{
  "experts_per_token": 8,
  "d_expert": 64,
  "moe_layers": [1, 2, 3, 4, 5, 6, 7, 8, 9, 10, 11, 12],
  "norm": "layernorm",
  "rope_base": 10000.0,
  "tie_embeddings": false,
  "init_std_o": 0.0,
  "weight_decay": 0.043,
  "warmup_steps": 200,
  "schedule": "wsd",
  "decay_fraction": 0.456,
  "decay_shape": "linear",
  "doc_mask": true
}
Below are experts of layer 4 (counted from 0) of a mixture-of-experts language model. Rows are named router (the router's row for the expert), up (a neuron's input weights, with its number) and show model dimensions 192-255. Each number is 128 + 32 x the weight over its row's rms, rounded and kept within 0 to 255. Numbers have three digits each.
After each expert's rows: "mostly gets" lists some tokens that are sent to it at least half of the time. This comes from a sample of Wikipedia text that the model never trained on.

# expert 24
router:102099087169185152084104133136088123151105122041098129121136140095109136140101128153120064135119113134114169138150120151103099142099139127073144101135111166095092079153133129091136131119140136
up0:143121128130198095161117140185148097121130129093113104129086078115120169144108125123158153155139138144110186183139127111124149138096121140097163082131159142132092108138132150090079067104079081
up1:174177110156125146164090126074170134136126148125102165152116139075120103090108116095151095156152153116097113103112145132114133163144116119117167173146115138078092113097112118126093162170116148
up2:135140127090133139111166092133119170148109108162127109147081098104201074088127095123130180147163137118095108067134123168202115151086147175094180104169077181154100115160075154144105122171084138
up3:160123060171077158210120127146182105118097137124133137133153236128126093139114090085170155106161091093099132157094089172096118149077111098141093184074147098165146197175117161105133182082137123
up4:120091128097167134071143161176074118147091121085165108126124138132176105139086122182057167101156111142159096131225161169175146121154129113170189142122168162139147116113146114138174134181140131
up5:130150122189141097103097153135119150112097145153161174191201151114118137150167149080151143116083141133100073123140129155119137149104135140119162127097148139125125077155071176076162061122084132
up6:153129116064130134124099173119118120135150123091109086142121176143152110117162074185110110149149150162133094076186128155198122135124163139088186073146100112136170144097085149126126185125186146
up7:155103104103156137078146125122126138115129164076139119175193119139112125111136090130122173084137136147136160113116148141148201117166119093144139112150123125092156159109137093089145149104171078
up8:144151100144055158111057160178107144142165138119154077110128139116160136169131061063167131102166163105133092152147146141124112157065163146196122129101146087094110046134123112140135102106102109
up9:078142173116093091144135118120151153128092154165144133132134136157116123175110089135156128155120110062118174150119150143067121141156135102182120132115135125153108193126132094120104146124160093
up10:153113188162129123171142120054125084159146131052163194090127122139124153084123124137144123119106057099124144143093098086089145108128089124175162153171095119101121077105122114119141125185142154
up11:170157131152160130134128105095119097158104116170149126094106147100093154106148135155174127134130171131113158111117108105129128143109111137120146065161073246116132200117086086162106130179155147
up12:154145087138107174090174129166122057096102172109125121119094147091140139120160149194216103078132103094123172123157161100109116106152154142091154120113130159186145121160146122127091104192075140
up13:111081151187181115111170087126173097161194109105103078130112065157092149109114147148110159100098136150128201161162166112129158102219133156077130143182101140082074107168134124083097126124077153
up14:150045095091154142137121168194129112142110136124136131184098141097202187152097061160104120146100144132087183141114125138109088103128075124094155134117121141135134145179108156135112151178192148
mostly gets: ")", "),", "s.", "s,", ").", "}"

# expert 27
router:118100150090138165112147100144121123086166133150152169090129130198175159125115130134122084140088110147143153083129197137165125168125155079149149141151110099112097147103102121140120118131129080
up0:157130175201131129121144145153091110115136142104206114133122125174119148166107177133203171187107132122139098127172121120102082098152075113069152096088181154181133130161100144115176107087099071
up1:147159129110168153134130083125120158127069180178086144146127065112124164092144131087092131104174171131134100085144108148115140147121110155132117144177123120074099148117166104163075160090114120
up2:111083118144093134227202151154158112154103137145111137123083130206134132119109132137114126146149113150185142180123132103147080080088116110101113106137166064158159163150098144087127108112079186
up3:069099080165117130116097149109094150154112096163161154089123122130089128150111079103183182151124188088150158158125167117077142149049139125132131115105159140175064105117110187084145145173095129
up4:110133157097070179090143098090119118177168094139140123101081115080194138142188136121100057130110127178173161081140069108104167130123173134157119115128126111084142058118104146116129116120140097
up5:106075180095115130190112152131094154106147101138134141096111151169120125124117189098119124154116087125165144165111156131131125162191135125164133161132100124141109090117138098068103134122190065
up6:142190151132105093136115106121114140093151112063147146092151130128205121133164127065086106144146134148090135162146192088132145078125099129174103112088098074063120120145148116103068167157114142
up7:117157135110057120133073116129118130130063174138162141169167062136157136102123110127114136143110124133160204169072146126145189163142115102165138206095110086124107162148144132159151124109158082
up8:156091106101098119137098096115099114121125164146166121201145099142121148097171136145101098150137077126136176015130117178164172206127081120104125141156120192133123113133153109138076143131167186
up9:085152154142085107138107135048101120121116170110089116139100158145116121091141134107194139104084105115172120139123121099149187146147154147120162175157151115166137161109139125124183098195147142
up10:099129111208100140111165152137158136094123055178120091131146115107151097076132099114143143121075102163098160135121120090111193087154144144082166101099166132158109097090117131197146120117127059
up11:144148141079113063149169107106153161099134144164102136155109106137123160087136207093081133129155077091145076193169126116174175150165146111180141120128133078109157144080182126197152161118128177
up12:087130134184091136090082110110171126100110113102134142159136104154138074105050109055216112126165119159163105106054138107182134104139116150123124145144197134150098112136160121019154044116120100
up13:143116127131098076021131062106085123139146109105068068105114087105149124171120127214131134147130153137160099150181125160110116115113202071098102109123138109096056143119149112117123131076112120
up14:166184154068075106080136086201131081126122103102111097089083110104119162160131112156132194107084175122108079144114135125107111104132096145163176166157153128118146184090139134154129184145203074
mostly gets: " for", " with", " of", " de", " a", " most"

# expert 5
router:098126109164175176115082115082113184092157155172098075145129124127135114153118109117154086151071156122150130128104079159187130149158130104106076114137151125153124091097113118123116135148122137
up0:141086128144098100014149138111107149131103155165092103167144127093124081119144140174138126107127138104129147145093151096141121112106159140130144099190044122148089182103155156087103126072106115
up1:155091139094137135148103118079148137170113135144136087135107149183190110130150191040110127139137120192154197152117101129131083108144044126118127133156183155133145157154077133165130155171135138
up2:103112125114188184127128111116104171094093155125139129154170161137135101130139071110167157129128141101082114108086102087163110089174101099126164116102166110143145116073137145088134100207105120
up3:179085120141107046124089117097154139132071136099152122155078116129156127126163132061140103128093056166084129167155162146134176138110145116092179111052108144126139141158162086051174127105049140
up4:073127140194129129167110175102112182120056119188101114141139106152121125159118168117104124150165166164168126086105143110106115163100185146146114122169089149150125078092153076121078072168118134
up5:099139116055133096114120109155125143176067181147065121117123196132166102122126091122113109124123110125124203166114151115089154182136089119173117104109169121164152094152128117108088145073106122
up6:119158125141115129109106119147095139082080146115147094133165147108153148161169100104176155110140097182138129147092170129139100132143117120124122084144188136138098159152123156140068093153061152
up7:170170138172194104106107130103133099116114165201137115137109181203129142156105137143148127062130086154112148184105135114102133078143121157160114152143062099081154126099143163103071143177123124
up8:103155098053102116159153059107108160112107092171114146144149210129125091144141108086173164065104161152165128128138175163114094114085110120085109086124147064095112132168179112060102148138211125
up9:186131095109151169117076134147156166055093076160143188136149125093181137175175109195172129108145136132101207123141114127140100093128066168176137165149105063145130102104085127145108078092136105
up10:199140142122103144098157139093135106135137173059158099133103193107079099115107109097121104155110121127101143164130145119088123098112117114128092114160125112117077132122138179103102126152163140
up11:153060155116137174084121117078152160158136159155141134092172147113147139132123188133127173109041129116168053137152149129106116211118182094078103119198118122121107142143142131134120109171143104
up12:166081128120070161140169103188087140163103109095147137059135127086094133116135057076140121174086075123143175139167166179151115160107152097082174154135100187099108190138144113229124151082121129
up13:106066077090096142148142167094130175149168119185077033136064148137129126108159141086069156087146136160155115092015105124108158162123133181113165102116083113100116105122107134102155164116145176
up14:107090128120135125105119125202128086149128124169151132089144109128132162059101132117148149094142154062166074134114101137125135109123159129088113167163115162170156178182160116123150124130172171
mostly gets: " N", " V", " G", " S", " D", " K"

# expert 22
router:140093126081139201096161139116143114123155171098110148128119136104162147119086104168094134143109153141053145150093105069149150084106144177122176152159085137134182155099110106135117126127148114
up0:179116163130089075133115165085137128113140099166183112059192126054146205115107127122185142101151134133090081159222105109168149125113078142100090148132127123098107165148124184070114129080159109
up1:141134118128175086134100107116105081209134132150187138110127154145121123082172176113120126150147105108095112137126120186187142149128156120076085138170138149155135078109177202164047162036118128
up2:169189177087153114132147194126114162128066156123112142106065122164149136061118172166142121108152142125123132129163111099110149135128167167106159146146126129137129172116084147191120091143109146
up3:107085125131173079120158115067099156104082151130140125142119121149136170133155136131131094113149189104103151111105133116094103116114132088154112139106039099140119149124149088137199145133158206
up4:112094179084061093102141119107144140143176150178145098087100168112077101142152153155096115164170062162135136166149097170134170169142115084125156098086151146148097124147089087162119086118104134
up5:166169156117150169123134127093161110097081076109123082152133155090103123096099142128110146146093154114108171075126147110147080098138164151152069133130143099139150107111098132161132111102153139
up6:101165175123120072152123102094084127062150191169089106158088189095090107092158088166148144107122137137119127183082165158112138167104097114102119104174038193132133091138168123177103092179177146
up7:151165134077173115161132093110131096131137144110157109140149124106085146140147105133163171128124144138096117149176096149077128110087163124148088130076179152161134171071078136208099127148099027
up8:141156130141171124070164153155131091160156151129073195134143129135142188105156162135117171109125170124128062098149092099128096132125142131137137188127148142188126146075092140086092076150093025
up9:149158097151118129127136119154084122075085131104163141128132080115127146111137066145062164130096112123126189129179113133098087116106106173117102154100135110145162110197124087120142195157140168
up10:147130128121168109119129153121140136106174168183150154116163091138185109144105096155115127050161108124136064166131092166153139115109162149132116094116155067147112142163132070151043090104161154
up11:080174164174143093130129116151112137152168122099129069155145089136161145113137156085134107146151089078141140051150088167084142179093102086164121134148116184132093112212123106122127117096151096
up12:062140182111089152124116127194073117118126112141104118119119127110112093172153156153150151121106086111091154186073105179120180125168139107116118155143146123123123155146167097138064151162154191
up13:083107156141104157135173130128113188176164132141106133118103116127149113084145136105123133118099140136150128153115187110086214140112083069121126149125192142094067186131171144134117158137120110
up14:082096099135117163095074066108145130132154110119174136143174148123110083123182158132107118120140135121107105099157108146178136111169130167139096145135201155163157144085104180133085167122104174
mostly gets: " is", " and", " the", " as", " a", " of"

# expert 26
router:148108097225164130079111088144109089128137122122108135155088106158174153156128134104135135076132102111124056121141129159110187111116169111083097108115121166128140085134101139100119149131082093
up0:144112153139046122180117141107111089147158197114203148125140075126130068115158126194138107115114134146142119064203184092107112144147141089173118116108095148201096118135131086104115149110112150
up1:075112130190176102133180128180132085135100119111108134079150110133184154181081126140153119070136124191179155112138121153125143128126110125116239130085092103082165159114174126104154186113113103
up2:155181133156111113139155158100136131123137174127132187141125108166071106153133137167141103114114158147170125096136066163131168152111161197102067082087145129076097135164151128135176145126088120
up3:081062141150102119132131099163078141134166119151167102101058104082189123140130199129127103118127127096104097074115170111111169109053172149158099162147149147102141088081108094149120147112143154
up4:104104130139147098115149067143088147103069085159089000125137085193084091139111110098151075139161148088169114125118158123149117109090180119129072173080157147129189149118145089155145155103152192
up5:077106110078162141070156105122111059139136099129089134055118142171115170140129134143105111110147146095176107144113134073093220159120125231092125146101137102121009097134150149134092139076083131
up6:101117146112087113079096135197160171152150095111109091166133115172083130114127165076103120129153090126109217148101144114075107156149138149115144097175139141146092124121130084091088146138112051
up7:155129145170094136090181091083087067141174099103109174148131156218144157171165143095120152105091149126109123095139110099170158137125150156107075119128094166079084111105201179149106103186146100
up8:212110116146120123135126126156166138118112162081103172126157143140131148132120131129147143117125154164083118109152148114120192148140130039112154122182109096152091129147097137157156117115146152
up9:141130148150136186097111132160153148142097193115209127091160092145149091114091132056119131134169111136108084138122115132134126147157150137157081099201111156098105103191130135099145145125108145
up10:142098151145116142132111147058155120119078093125166155066090101102051137123162224166074132177168129095110143128136186088133054191122066100147114137182112159144123114178127050139117176095169098
up11:127090111135130174142085150099123074120120169100135203105077152127139113134124150135127114168119143134124145101156144101151182156123108168066157098153148169098117215072102126053116107134109137
up12:145104118122109180090130062157120091123128104174098143076148115097106121139122135062165140119122049134098142184107130067140129124098094043117079070158147222095112115164122138169078108144074171
up13:147143162088066183154118184055126161133150124139159166133135132142113129120160133123089127176108117181106161080161113127127116158134117168094020110121192181102128069199124123124166089167132122
up14:090171126113102124052098134116166113080159134163118163150164126167162145086131148092060134202109137135158185181104114095137138142126101111079136132134092169071084155164095100128157134103097130
mostly gets: "pt", "f", "s", "ation", "/", "ts"

# expert 14
router:115164130151080126169148126149109088040179099200138166142118158111094209061137152106168189090122134086085059102152168108103127120132156178106092076125061112189148126135121125102115137097114104
up0:130192114102107126144155183175099122104093153062082133117165177105101115182124111111108093134112087114102124146108106094159152181133063147110208076160124141118104088115075217134097118168131097
up1:114170038142115159119199145088109214120159136165109116054133090151148110084139169137134150124196192110115140069110119146094137155085061089084123161184089144091110104185120170133138135109103106
up2:161137131065157165112117151100091121087110174125101149083127162062134118087119104142160118183109199092120092171160140127130151124144088192147218170098128114103134101138139170148158181155141108
up3:157075126135117165114106148072122156094040108076110109130130106154121106084119138159101124125120098166093167124150100134104109109118113144092123089086106085149107145093097047098133171120145120
up4:159089142089132123082113141080127097088134087135202109133117092183127110085139101158121166161079163126166129091144134154146164225122151143111171101120095114099086157093162126153130161132133156
up5:146138151102106099119140130172142096117078108158103141110134126087095144070187127133108218082080106130101114168109138209090105083133149138076073149127095193159146122124128110131054186105144105
up6:127136132110144077137113128098128172160129067152173171125136097120199145058022141123095136071122107096160089106120159150096154143139103162127093134159139060183118137103136099085094117129114126
up7:125197126118113100164134141111096142205089174072182101096223115129140103146095101106109069151151171090113061138166139082112114105110116104160130122081156110133100153164206083104088128085130145
up8:114074162110104115168124148130123149181126100146120102142099170100145123165087174088174085090097132108123093130156115149095084133074120151122079123149075142104117112131156170135088138120176078
up9:144116109126110129074125192143086135120136053160070180144111090165108175095162193133168115118190144110126144160117173078219159160144114167127165115089108101117104130160099071134197106071135098
up10:178132139099197107164128159063146143083138125133124120122077152086184175174110144195173169083176132140122134084154177126151160116133113119071176165164121117140097113124084094112104135154136154
up11:090126168135151094150147107169178153157135129093130091050172136125104136108076158177088202110186109138115136137125148114132109091119107145157117146119149188114157084146104128125103091129142055
up12:182047100117125130180145094108092111161070078170171089081121123058057157075086078141109139069170059113130145111166119134058172088167154148113163144153143090149102119110161088155049088112171132
up13:146070161139095101148111171105116065124151166119127118105098141117146125092177073161169095092136126129124107066104096102144097113103139098151128127150116105141176140117101135113120120104150107
up14:061107093153082135106211109126129111123110100130149138122112136133122188118123116196070211100145116124130167171201115152140093104141105098164162114132114118146129062133178029142178103135163078
mostly gets: " V", " p", "qu", " v", " St", " re"

# expert 19
router:117121148117164102167141161140168160165141126121136102143149139144102079140095132068124181141155082150101077162087112119147206054091152166118084174153142108096117133112123157142104122134071096
up0:121065133154087138082091179117123101166086105182119118125168171129045151117137169157068135087107125103139139143145144151171123141156118080200119181120163103129160100132116146143065106111105100
up1:158104173146045137137101142114124122125138176167078165110088148114128137164044154130186146097159184077129162197144112181139178097113100137182074099134117130091060129164125146094102141134060078
up2:097110155105069137108102098126116137127127136061091164127117163146104180115126089159171155158172203169136087133126216141159155116079117182149085158138114125140099091166116125165130116120111114
up3:115141156117108148137094070178103139111113109153136169138094135129156133197133135120102094217142102163071170087118108129096087148147109144091119097130090100140161116189090110190104109096180125
up4:138157152086123102114082137115163136109126094129111117087099171081159137089106096102149148180204076106157108102119137192137100091082119145114122111119084115115083150116137140115140141125112104
up5:124148151136135131145143162077089141135177137155184123130073089111127137145190122114108184138085123129235151108163106113144153099115089126174119164124126151069081133170135130119181156157104167
up6:143100132109131051143093154156124145130151207112110135112186113067198176136128135155127130131150173101070154114150105094133165119126147084138091140084116194143136120127154132121098137117166104
up7:155102121110128137094155110152147116106095123146159050155164144192127140125193151185123100121158142059110145150098098066141140072150065167133189118131125068083134103152096081179123097117143141
up8:134081100182131161128151135162126146143171118112077148139161090150040079109138131114105123152124194108119100155131139078187168104107142138150148107108160149143108196166117140067122092155165085
up9:179147089111142062132095141113130117171136183147127151121112110138140153100214122099154104093118140119087112168128132128106115127073127104061101077075071098105104112131160142123193185110137104
up10:197148112100130085163165084179065206157160078163116113126159113134149129168099101097155176073189112105166109137178110159094090077090139118156077138138104105180126143111141115119064103136139110
up11:152101128117144128141151091108128202166074130142096085136130114110148133098130107104098080149104130164131168173099108111126124102114104149145146218108087234140100123155085103158092078156142133
up12:119130073145168112176078169111138072115079149144122117134127070126142137093144131153121157127162176145141120154144112156121116075103173123113063101106143106114158113121168096111072134141134166
up13:119138173171098174129119186098121162149087104103112079112109170070179102107101135132097145109122104135130124146102143094091108069177143161073104134097142140095143119145161125166130104025087117
up14:106172191121097164101144179160097118140147098127201138157126155120183118139127147091105164106207114151084132127204108127161135159069116100117135118153178102117140165087100091096074144129170152
mostly gets: " in", "In", " In", " 1,", " into", "a,"

# expert 15
router:121157112110138091121135125181157087135134210075160147188081116139061169124125140139176127142148110112066115127170122167097107123160103100103099117117109152092168104182171127123164154161125136
up0:119116149133104096168128157113162127125088136129183111134163112142116096101147169186106132091141121094079021155072096070058117138147163092133112123180125095154165167215118104128100077129187127
up1:191222101155150110149097120154116105137116134096161125114152155083103145131111133132120136137153133131096139106106098131074225127129100165144147129089134094155113162168203138111152168166160174
up2:145140147120163114137113138071158097130112197184132125171067100110106135116129132136136127170154139104046107133100206144097112045076115119117110124127143090084148119169174164149163071140178155
up3:101100109135126131161147162128152082069116123163115107153161093102082147152048131173196143149112095111162111108141137075140130100134075153148104106119119104099100108152099096090117124107096124
up4:192107182182097119106111170086145094118121068103110029113096113143107129122083153143128164162093129110080060100153162136133108161085106115118134174140141111136097110217115071185138163129130125
up5:125153158101113079072161164063076127103167142177146120124152106125163140107151172150120126154113099174119156127151161060133139070114082150152117052147098115094082053200143130164150153174122143
up6:132116139120151162103145126173116111159154215101134114210087084095158187092103124141084133095174152186124183124119113121151113087057128185149115167129071087097135106128083099083103119153086171
up7:130125120133117150128130125073167150121187096162133134149126176191092148066177114160199096165143127076207101081160129087140123147123116079157062177117184150065123109140142102126074117129137129
up8:134147114150156093080163151113086060098110150157099109133176192157108115146113177119178088109087173082111125123175080129072154100148160186145114122113158148116142155170090134141079088123153130
up9:142116143168144132125134127168162077137100142122142139129087113150136118124156142175140103106108116091068123146162175099105095109190125095122163110154130136114146138119178152099115126127140132
up10:103106102171088122141171108127172140000164189155129086140080138134126095084151105151126181118092135169170161107125066176091122157117147132082123142098123131138141108130118100122093146131127139
up11:154141052167143169116092119123094156171105103151051190123115126161066159074133134095138100103116105149102142107088191096131134129121097148064099162095134143109180162153117099114126137110150081
up12:106086178137107143132082160181153167150137106096148132169127087118067184190145145101112113109070139168106128161165135161124085136106081109113106079132132098151104146083083129102116131169181142
up13:203137111113171143132081152127096102152119130092133172103177094178131110161142153108132186189073137150143139209119117130107096095115170138158072234083098132126130159148111125161108126118120109
up14:153143167091123090077148138094199110164143124144207095142110119123120128151081116080119111155124136116148093108111042172127153131097098126180110153106180142121141152105143095059145080125135143
mostly gets: " Le", " El", "ó", "á", " Al", " Paul"

# expert 3
router:155127228116064109160104118126097158163175119141104130081134189107167137123097109117099094150142164091104107168166114104137133085167131162140163139116184130109135151137126135128075152139152142
up0:090142169039115124112141172157131147114130105140116099139133088081167145088123154163130154125094167133151124117104203157187124076102083104155159167171133079101154068103109122116148109099117175
up1:094092172135129124113158080090103146168102093102115138114153103140159131113126125104120155123104123117123115161128177153098065178188122159123160089112159112166140120103096121129094145144115155
up2:118167156121133146144100132142106095121118110163138193118132132141112140156049127139123116146088148164122102090078158166124074129112102020139128067113110130165109112088144101072057103078148182
up3:131241097160124152144085133176134118112134133145190090093119124121138121122112133132112126174093108149087126133108054113173118111140134137147153124163090121179141090180153125166072107109125160
up4:120136134139192144124099102143141129175136069099141111058120161098179183127151120088153107171160121128141152095167129126145111144133158162140088168060140073160104081120160130117082118139128189
up5:133087097139127061147109151195017159126133068135110162105125108089130193160099162141139102115098180135155115129134111140132127119169188129112124153146126185169150140143142071088067116064118150
up6:149175087127106135109075148076165085163102070126123155134142112104109099083124110128148132083184091088154122101110107091136143135191169139166145108126127113108111129131099143141118130152106127
up7:124119165116129138085145133079170101183130161124109140123147129098100113151061136136174117174092076165162131116195115073095096115121182140138167132092116151097095123127120110165146082125145120
up8:206127136109122118137126160156128135122151163185132057152210154104141060120112130185132070109148129100108121124073121108158139187121109141133118109087093159140066132163118135128126094109159109
up9:131153134178103133121110149144114144088148121103137123059187100128142183102070219152127115167123160127149198145111095137107103154185140143149162148165145166127163095186157138138111111129202144
up10:146070153092110105109145127151113136139186162110115094121171168103095093096108199143114158119085134146184150127134167100068099094197177120137091111129131090120111109151132170084067111161104107
up11:097068132130037121131135116130122154140207150098117131204143126091130167137164098122139125140118118112129133110157191187159131072167100161112145143089137194099120096122097116168114117131115087
up12:159164106134106171139098091207098182086192116122161177171115092080113142182172129160086168167099127176111090139163129098127074102103136141097158101092146156132112117124097120155096168113151103
up13:066126162148081169127168162114116168133154105208148145130104147137171115193122123107129080086132133148074156174189130112124058091143147113085156079079144149223134111097111089108100170172146098
up14:109153168162086089072133155160187086149117064148140098068097095150078158105151109127164132069130106107110146087170126112091151111187159141161116128133209121156099114117126173131101137150135106
mostly gets: " V", " N", " Ch", " H", " K", "\\"

# expert 13
router:138129098131083136133119037149151144155191134092133129119155090167141171097105141098152089131137148137186108148149123155157101158108119084110107136114175172094091142199172101110135171122122163
up0:117125135102101165196129125141142152171104134088145111121137084120085086081118139154091080163135144139111151148131040149192135160140161150096147144121163153108096063178161083126151182210108134
up1:068091111097153159147148132180173107149145100160190119128128080184159154124081145125170087099124107110148082111043111096118152112090147153080138165112140144091134100126141130137076115147068132
up2:097149165107123146125115151119120121113146127127096093122125123187186116144158125104136103126114101136070170103108088099117051113119095095189189204155167108136153168121108183124132105161113185
up3:147160173184055125192138117136161159115131104156162073104156085116156168148119108127122104074136151131131113099173078166143139098095109146090150129105135151121106092076107130132149138125118149
up4:183120135098177136179090162155142156106091107158075102097111131155157160105144151165085157128110110111198110120167191083151144130134139070100139139140123130127105158148102142139111138132111201
up5:177096105114122210139129126156129141085098095148166145196168135135150147146122101135183046155080115139221171098111136111180158117129132130149141166185076119112080201162067108109103162128187106
up6:140132112101124122127089045114101155154124121178094077096156089120124128120136123102160090142179155098111168093111168158145141073175146125143109155092110169077123084106139122151121115124127156
up7:152145105146168147165130103135124109138102128151154149121110134112131110147112170115156120126090144119131123103114161090099124148122108153161128180194114127063196094092175155117139064044101142
up8:118149116118161132129193116124137174132085151128144124129096111163149097177088120131141147117111109159105124075109112127130182108107162098133084192140090119157106101118101123197165129144136154
up9:120094068100133147146135087149125076132103116121167123171175173159114130155161097139100100086113141116087116145123123169165108102072112076132145123089130169097094166122184109082204134107140113
up10:055144112152156134093162150142163111118160105140135209192045114107119132097104133136113121128109134179114163139146121092149170158163127046121078121162123117086117162093160139135136139112117111
up11:113109180127190130106124133146182145112156147086122061108143075058117091161118118123126134170131158112109145120132091125081119162131143107089124081167134175148073119145091089157137155152122137
up12:102173126086124165098093086130152159156121103093144118108106175148134137128123154154130158162122125131187133132131110128198137087090138130186067119178160026070146148067182166101099127099168147
up13:128109080084070133056159135128150115241124172102116100096125132120137128133071103134151098117132102161215176093190138025111123176153133156146133178130138175109095101141144165144167070131116181
up14:112171137102121158111203097140160164164089103157131146127089152135112130168158088115123149067133094166091131091161137122141085170165106140092166094162157109081107098146135140109115150146148136
mostly gets: " John", "é", "ich", " El", "en", " James"

# expert 29
router:181132171115213107148143155133120147104110134159121145117170147139129125182177194199099113120185132123135138147142139131116158114110115130132175207148139133165089161112051131109166090144123139
up0:138160137134153146075119153181098172050112082144161182180164109080145138144193117152119141123201152092119101152156116185144122096138107044129135107151157114089078107048131149153128122088149142
up1:095145115160131093130102192100140102127060103143127125130089121125102158108128105172169211141105107145143113157142112085081074097131126122139169166149195107194107146182140116143123111119190152
up2:141176135141115136120114116122122086092159159106143142147115163122132095171162133131119149126096110128141159139129088129198101110147114127154091099162158137127083102178101191173132148128133132
up3:136142137106127081135143123138095104078107174153168100075076141072127123101149116124123164159126125145086147159077165102143174131161091128044094118155143095177163090120048137148139124147148154
up4:135127140073120132183125170174149143126124128131147134074127108117142117173122135102159100154135123060124151227163109164129143069183103165128168153100115176088143108138107149088095123096125130
up5:229139162099178086139136093147102164102140118180200090122112129072157114129112100124189103112121112104114158179169116084143142134160110160147168145114154126171123097109097151097128106131086102
up6:102102128101155125134116130140112168110159069175139101153148101073141111087140183124125129148117109130168093124122105166146162067135106155132098164107075169115106125034123142144128155210106110
up7:100093144164122090125091142145105160157114193133075126086138168125102122103069186139084147201118160161114121150136091146161161151126090148110165133053052097121120097109139118087127082159138139
up8:132152159160119161060167176116151135127118176109106103110155174093168104115131119158143148119128219116086102083055114154158101135129100101139121114085186170160105151046115154120146120104099076
up9:143178076165118141110125167151122083053059100132173108172104171107142196165132043182157142104121123064049116118083124086145116125139134092127115145124165131183088136066133106139223080108149130
up10:185132117184101124162114173093154094131114091131111174104185127165065124186119119125150050116125073125106073143083134136101141119113106156070139132113146141137103147118113114220134156159153171
up11:165180137192096147068141126148134109091141145155182181160113118098096144202110125096143126157154120181071106113127140107138118147106116119083116133134143137136148144081104095106108153184147108
up12:133117176111129100092159144168125194090121133161199158121126108177148122162080182154089175072108150123181104119125106130151172119129150151131187172075103103129121080126107143187185146123147191
up13:101139112146096129050126101141159101104112126153092119072068115135122133114162139158199096175125066099140203103163118157137071100128154066113133140100138154156138155135131124134175090125127086
up14:157129092127106151139115213119155155057113158093114152130094168071103123154089112101158112114141112160149066126158109139165097145132099100152149135150135105144115222131127094121153055100178105
mostly gets: "a,", "1,", "i,", "2,", " 190", " 194"

# expert 7
router:114141122112113120165105122099143128130119122100097157145079147117159149134130137154189073139110137153178110120096111187161162184164087087151165199104151137123083127084142187142167134146135119
up0:140145143104086140175109093091095114157099095130145185113182119168148074182148170079138050148112137122172166116117073136112112157114161138097160127174207121143128090115131155114150128095141160
up1:141146107143135127140110169156107133137152133063125105105104161121140108086119149176151135092148149167160120117059106105169148095143125091122108115173103188119134157149152114133111119114089144
up2:164127079146061129144130139135134151101063159124137137112057153073131075138112116106132118088146118096107111101084135136105086120146208098168090150139117125054099209096177125134157102112118130
up3:102156124144123099156062122133167156137109162135121123148091174206160099079169081183112159134153127121157137118158083109173138108165115151121143134146122142102155071060173114139178149099152165
up4:118112124066100094115128205082121047064085064088134160108073088141117156139137217124137188096185165118130093114122116108112084180166132137139145131100160094083120147118090135066101176104148194
up5:180118118097109060091100144111112115092122139142163132188143113103183133114132077121125153123131123105098153154112148203128125137118153099139178190086119207113120115209143123090147176115114200
up6:131111136136081081117181089175162111108140143113174100214095080119088133138113202171099111152086107118062149145135112107159117179133182129133122111061117116138127140158150146103105154162144059
up7:087149107088106137136103128115088089121122122089198124117114151064122151161107173089164107162141164124180178103111132184158162165141077068099083085191149144116169126122080112081139159176131141
up8:165111144136102098147074147134135137131192120085116169160156101123105172144135172111183132122142129140113136137090105128131114105207059167132135109092122102042111127142096138188134128165135134
up9:118140114103108072154118218107098137150106163098152174092113143060141121081138149141095058112129141126109207121082104143057105218145167134171195099126108143199168143147166137113093089119146103
up10:129139134079184159153102114115149133113113099140112102097121122144143110148136155104118095150121132105082090137126086169143116152197137102144166132151167105142093143171142134137098093171125181
up11:190147123080144154126165174112107157107142207150097131140127185165084107145113106180172076148144168192186119100099108085141146159126171146162192131094151137099060060114112165161128152111172083
up12:117138103090115161144110140104100083117119134177086144066081104149144138106091182173149108108134134116135095154156054172133106134140070158102110155095156070093135137097113141116144095124172157
up13:110119120121082126173146125076105092153087143110155144106148096089116144102077200173142103120197068135150127113131158144120113106147117112173087156134136134143133128131094145158126108117073126
up14:104120137132150167200135115152156060170125187182136156136099104213154071109043152136187170126147154124118116115129099124166095127200153117156097123103122167142172134119117118109111129156136097
mostly gets: "qu", " Be", "ill", "ij", " Bl", "ink"